Below are experts of layer 3 (counted from 0) of a mixture-of-experts language model. Rows are named router (the router's row for the expert), gate (a neuron's input weights, with its number), up (a neuron's input weights, with its number), down (a neuron's output weights, with its number) and show model dimensions 0-223. Each number is 200 + 20 x the weight over its row's rms, rounded and kept within 0 to 999.
Before each expert's rows: "comes before" lists some tokens at least twice as common just after its tokens as in all text. This comes from a sample of Wikipedia text that the model never trained on. Tokens count by the router's weight.

# expert 0
comes before: " |", "·", " -", " century", " Angeles", "whose"
router,187,202,187,174,198,225,231,209,216,158,181,226,180,185,210,214,212,202,162,215,215,174,195,166,194,196,200,151,187,132,175,180,229,170,164,188,164,202,210,177,187,210,190,179,216,188,197,142,173,229,205,164,211,198,216,199,229,185,197,190,193,211,230,196,180,211,239,205,177,196,160,244,215,216,198,203,215,226,211,213,213,203,211,214,225,209,202,204,204,203,216,200,189,189,180,217,205,204,168,219,199,219,204,199,190,217,211,204,212,189,182,184,171,229,182,205,174,191,187,201,175,211,227,179,171,208,176,210,164,183,191,225,194,178,219,225,178,227,209,197,198,182,207,182,192,181,202,206,210,206,216,224,200,173,170,188,187,200,227,183,208,184,216,179,225,208,191,199,192,204,204,211,220,227,190,217,193,192,198,199,179,177,215,204,197,226,177,210,199,207,193,205,209,185,194,145,236,214,186,229,189,187,207,235,205,147,221,161,182,168,188,219,190,203,228,185,188,155,210,231,195,222,180,214
gate0,189,227,217,241,202,170,196,168,196,217,201,184,236,181,229,172,184,216,196,216,186,206,171,195,206,204,209,179,177,201,207,195,165,235,171,202,183,189,199,178,150,191,198,189,194,203,195,206,159,193,173,206,176,175,201,191,167,191,218,191,181,182,152,213,193,189,192,214,233,175,223,210,194,156,207,184,192,176,217,212,222,163,167,226,191,190,199,201,229,182,225,188,201,202,208,222,178,213,190,208,206,212,215,178,218,226,196,202,191,194,198,207,219,182,216,187,193,202,218,181,207,194,195,222,213,194,228,186,195,220,184,171,156,214,249,191,195,198,174,220,190,167,173,184,180,180,203,171,184,215,190,224,167,183,214,208,208,187,180,193,191,166,236,204,196,206,210,158,188,217,150,217,207,215,200,207,183,193,212,246,175,179,215,204,212,176,201,201,220,150,190,227,193,232,188,240,238,185,215,189,199,241,181,210,175,180,193,211,207,198,209,201,252,221,189,178,202,206,216,198,204,180,209,198
up0,189,215,185,227,189,185,168,177,201,204,197,186,237,181,259,187,189,250,199,208,180,220,172,150,197,212,233,197,210,196,208,194,198,218,198,184,220,189,237,193,185,212,212,195,220,193,182,204,191,184,183,211,203,202,207,193,210,188,226,165,214,171,158,219,220,187,210,184,193,189,240,209,203,179,218,160,206,192,203,207,207,176,179,193,193,182,186,206,225,182,207,178,220,181,204,232,212,234,190,215,225,207,184,209,223,204,202,205,205,202,218,185,217,198,225,183,182,204,207,188,232,178,209,186,191,172,225,194,194,234,196,189,169,207,215,211,186,163,204,227,198,204,161,218,160,209,201,187,159,245,184,221,187,180,222,232,213,208,169,196,185,186,225,196,197,197,172,191,206,191,178,207,247,237,186,226,209,222,226,204,187,173,233,223,195,163,165,185,217,152,210,193,208,200,197,227,229,199,215,205,220,227,170,195,166,182,220,189,190,179,213,195,227,218,187,205,193,198,219,175,176,205,223,179
down0,239,202,215,234,190,196,231,201,243,168,174,230,209,196,158,193,218,204,213,226,225,210,200,232,218,183,185,202,199,214,174,209,172,208,197,183,216,168,205,209,209,213,190,230,188,198,200,221,197,183,217,176,170,214,177,190,188,224,225,218,225,187,189,204,224,184,190,184,175,205,194,217,224,191,227,197,205,174,196,217,160,217,213,182,219,210,179,191,237,188,241,203,187,198,185,198,177,238,200,205,168,188,213,176,202,187,204,210,205,224,195,226,164,164,161,179,215,190,208,211,182,196,234,198,185,201,200,215,225,231,173,196,205,205,188,234,189,206,225,201,211,205,194,199,183,200,168,199,192,205,209,216,184,218,188,205,193,191,220,190,241,222,203,230,198,207,217,200,204,229,227,168,172,211,201,223,188,165,216,160,165,198,147,152,199,201,190,203,169,223,182,205,191,236,210,176,173,212,202,195,239,204,241,226,204,232,202,176,193,202,209,167,186,237,205,202,219,210,193,176,181,180,186,223

# expert 26
comes before: " the", " a", " his", " JPL", "·", " her"
router,194,193,214,185,171,193,256,209,207,220,178,178,182,183,208,220,168,148,196,192,179,221,207,150,189,186,235,194,193,175,247,197,183,166,190,174,206,225,181,194,239,181,199,190,168,234,211,169,189,235,178,190,203,183,174,168,205,209,175,189,208,206,182,212,180,215,215,217,160,197,230,191,196,219,233,208,207,191,233,199,189,189,193,188,167,224,231,218,203,212,245,208,223,154,187,193,230,220,194,191,174,236,212,195,195,192,156,230,208,198,232,200,226,201,190,194,208,193,172,205,205,238,203,202,205,212,187,204,206,201,208,209,202,225,187,212,215,171,193,188,226,188,213,192,220,203,220,195,190,209,188,200,225,195,203,217,187,190,200,204,207,188,207,186,199,208,240,193,219,204,234,203,198,181,157,188,193,191,205,209,206,182,199,186,238,188,181,172,211,193,211,193,204,196,213,167,237,199,220,200,193,214,208,209,235,205,219,200,171,195,162,187,205,216,220,200,184,146,223,233,176,192,179,229
gate0,220,225,163,155,226,214,212,204,201,179,203,196,192,174,198,202,197,189,200,245,171,209,213,211,197,204,209,233,191,202,203,225,221,194,203,190,217,205,212,188,200,210,206,221,210,222,205,157,190,234,212,221,203,188,211,219,238,220,165,206,241,198,225,201,183,243,194,190,205,177,188,200,220,194,207,232,204,192,233,142,187,256,210,181,206,215,203,184,215,213,198,190,225,207,202,191,237,217,211,210,207,220,136,228,184,172,204,202,193,193,169,190,197,196,202,227,197,189,174,188,198,228,196,196,212,217,156,227,217,209,213,220,207,173,191,209,197,210,170,210,219,202,205,215,208,218,208,186,185,210,199,207,187,207,191,206,238,206,198,249,237,194,174,193,185,185,209,157,221,197,189,188,179,219,203,191,222,212,189,165,188,185,218,186,169,185,224,241,216,212,192,202,150,149,219,202,201,184,190,250,227,194,217,203,180,201,192,239,191,231,231,193,212,212,212,209,205,202,195,205,192,190,202,187
up0,185,199,185,181,164,220,217,200,200,190,194,204,184,223,214,198,206,220,200,182,206,193,235,180,214,170,212,160,199,225,216,191,182,201,184,192,227,208,189,198,226,181,192,162,209,185,180,221,168,207,197,222,211,207,207,208,199,207,214,206,179,212,211,203,191,200,205,248,191,213,223,193,223,239,216,206,174,193,199,206,220,197,200,195,183,193,199,227,219,188,218,201,207,186,171,162,170,167,201,214,195,185,198,171,215,212,181,193,192,242,183,208,171,170,185,188,211,190,236,167,214,204,195,193,185,203,208,222,196,181,217,196,207,171,168,211,212,238,199,172,175,186,203,201,204,220,203,225,207,186,213,207,242,198,223,200,213,146,220,166,204,207,193,169,212,208,202,161,240,201,196,213,221,156,224,245,183,195,214,255,215,176,189,194,214,208,206,235,182,219,160,186,223,189,204,196,173,231,191,159,201,216,208,184,171,254,198,218,172,226,222,205,178,223,210,217,225,188,234,201,213,204,189,233
down0,204,189,217,215,202,248,227,221,225,169,204,206,221,206,168,234,206,207,220,211,188,185,205,218,237,197,204,175,242,194,219,215,223,203,195,185,204,225,189,210,202,235,219,197,189,230,193,185,207,206,230,191,180,190,165,213,207,211,199,205,174,203,214,187,249,222,186,209,201,204,194,197,189,177,203,187,184,202,198,209,171,235,190,196,239,212,168,202,203,204,197,211,158,220,205,215,182,182,231,227,170,197,217,213,218,185,179,197,173,231,177,235,184,198,239,233,200,210,241,186,184,207,232,196,174,174,172,175,218,220,193,238,189,219,225,226,198,192,207,160,194,181,210,186,194,222,195,212,207,208,206,192,169,180,204,208,199,204,202,169,185,192,231,220,189,195,225,221,227,195,242,243,219,195,202,177,194,226,172,185,203,209,206,192,217,199,199,237,212,203,191,151,200,193,221,207,227,159,239,200,216,196,186,206,208,209,180,190,214,169,223,201,186,188,223,192,206,173,192,222,203,258,192,227

# expert 25
comes before: " |", "th", ";", " than", " -", " years"
router,211,202,214,190,186,225,229,200,211,224,207,205,207,193,202,199,187,213,153,201,209,202,187,183,156,173,235,180,178,171,181,204,183,210,189,182,252,211,196,178,213,214,173,164,186,219,205,174,182,218,250,197,186,149,175,200,170,225,204,214,199,194,198,197,202,202,203,166,183,164,185,246,198,178,190,205,208,181,192,209,180,162,217,206,225,176,197,163,191,201,204,186,214,199,188,178,213,204,230,168,237,217,224,218,180,189,215,206,212,198,199,192,209,189,204,234,168,223,193,218,234,182,211,175,162,230,197,183,175,216,186,180,207,197,218,190,196,210,190,186,221,176,183,198,190,221,174,220,213,220,186,209,185,187,187,200,186,207,234,164,208,200,223,196,191,219,216,177,187,187,210,198,204,207,201,249,206,188,220,215,213,188,222,183,200,187,206,185,232,189,221,192,202,165,211,187,219,212,190,201,225,197,183,243,242,180,191,163,213,207,188,171,168,217,253,193,211,187,199,207,195,175,153,214
gate0,196,192,174,188,198,204,216,189,202,218,190,224,191,238,168,205,212,202,212,175,210,219,191,222,194,166,231,198,173,188,225,221,180,145,194,213,217,193,188,182,243,194,256,161,179,190,192,209,191,175,219,183,208,235,201,179,176,208,219,195,200,186,189,193,223,235,194,207,202,208,200,193,209,167,231,229,206,216,188,239,179,243,202,198,145,189,200,231,210,197,170,205,204,220,172,197,180,184,203,193,193,200,197,207,183,250,212,185,213,230,205,207,209,186,239,194,183,192,205,205,177,148,220,217,185,197,213,210,181,200,182,186,191,145,202,186,188,223,176,208,186,188,222,211,199,203,198,186,221,193,217,249,202,228,220,232,224,202,182,176,197,202,232,141,206,228,173,204,197,187,209,222,213,184,191,186,199,230,206,185,211,184,178,191,212,219,213,175,225,222,193,233,203,174,215,199,174,165,190,170,177,188,217,203,213,189,175,206,187,200,219,225,207,187,178,200,184,193,188,209,205,208,182,198
up0,172,201,191,173,176,210,241,183,214,230,169,198,183,252,187,210,214,201,221,216,236,217,180,235,181,171,217,215,198,168,220,242,182,121,194,198,203,205,177,169,229,194,249,159,191,201,193,207,189,191,218,211,205,223,195,187,188,195,220,218,200,180,201,198,199,213,184,191,216,219,194,193,190,184,215,232,168,197,172,229,172,249,211,208,155,178,192,201,223,205,189,206,192,203,187,198,192,192,216,202,196,220,200,224,184,256,191,187,205,209,210,207,202,187,215,204,182,195,211,192,172,149,210,202,182,182,208,189,193,218,159,191,202,156,197,204,195,197,170,206,197,184,213,212,202,206,215,190,198,199,208,239,178,209,211,223,205,198,198,194,206,200,217,136,217,223,202,203,206,188,201,208,205,179,195,204,205,229,200,184,226,198,184,200,195,228,220,208,245,236,191,238,201,176,209,205,166,175,206,176,197,193,197,200,211,200,173,216,205,204,241,195,197,163,193,211,189,180,191,187,200,213,175,198
down0,177,222,222,197,200,204,202,195,179,152,198,193,199,194,179,241,231,195,195,204,225,187,195,203,198,166,201,222,203,191,221,199,211,205,178,224,181,208,238,222,204,204,224,171,195,225,185,202,187,207,215,189,170,193,180,225,222,197,198,170,186,197,206,205,178,203,236,180,221,211,173,172,220,168,201,205,214,192,226,190,218,217,217,190,181,184,205,205,182,197,211,165,203,207,211,201,222,207,237,208,198,213,178,219,165,217,211,187,223,254,199,196,151,152,224,214,203,174,205,218,191,219,211,216,237,198,221,193,223,191,245,176,178,197,184,198,201,213,202,229,195,207,206,200,171,188,218,217,197,201,190,220,210,200,173,148,202,183,173,225,190,187,189,225,155,182,167,191,200,196,251,228,187,192,192,193,229,233,214,180,211,224,198,168,164,201,204,174,204,239,212,184,176,157,190,215,196,176,184,168,174,185,196,207,201,226,190,180,191,232,178,173,210,234,190,204,203,222,174,218,202,219,190,199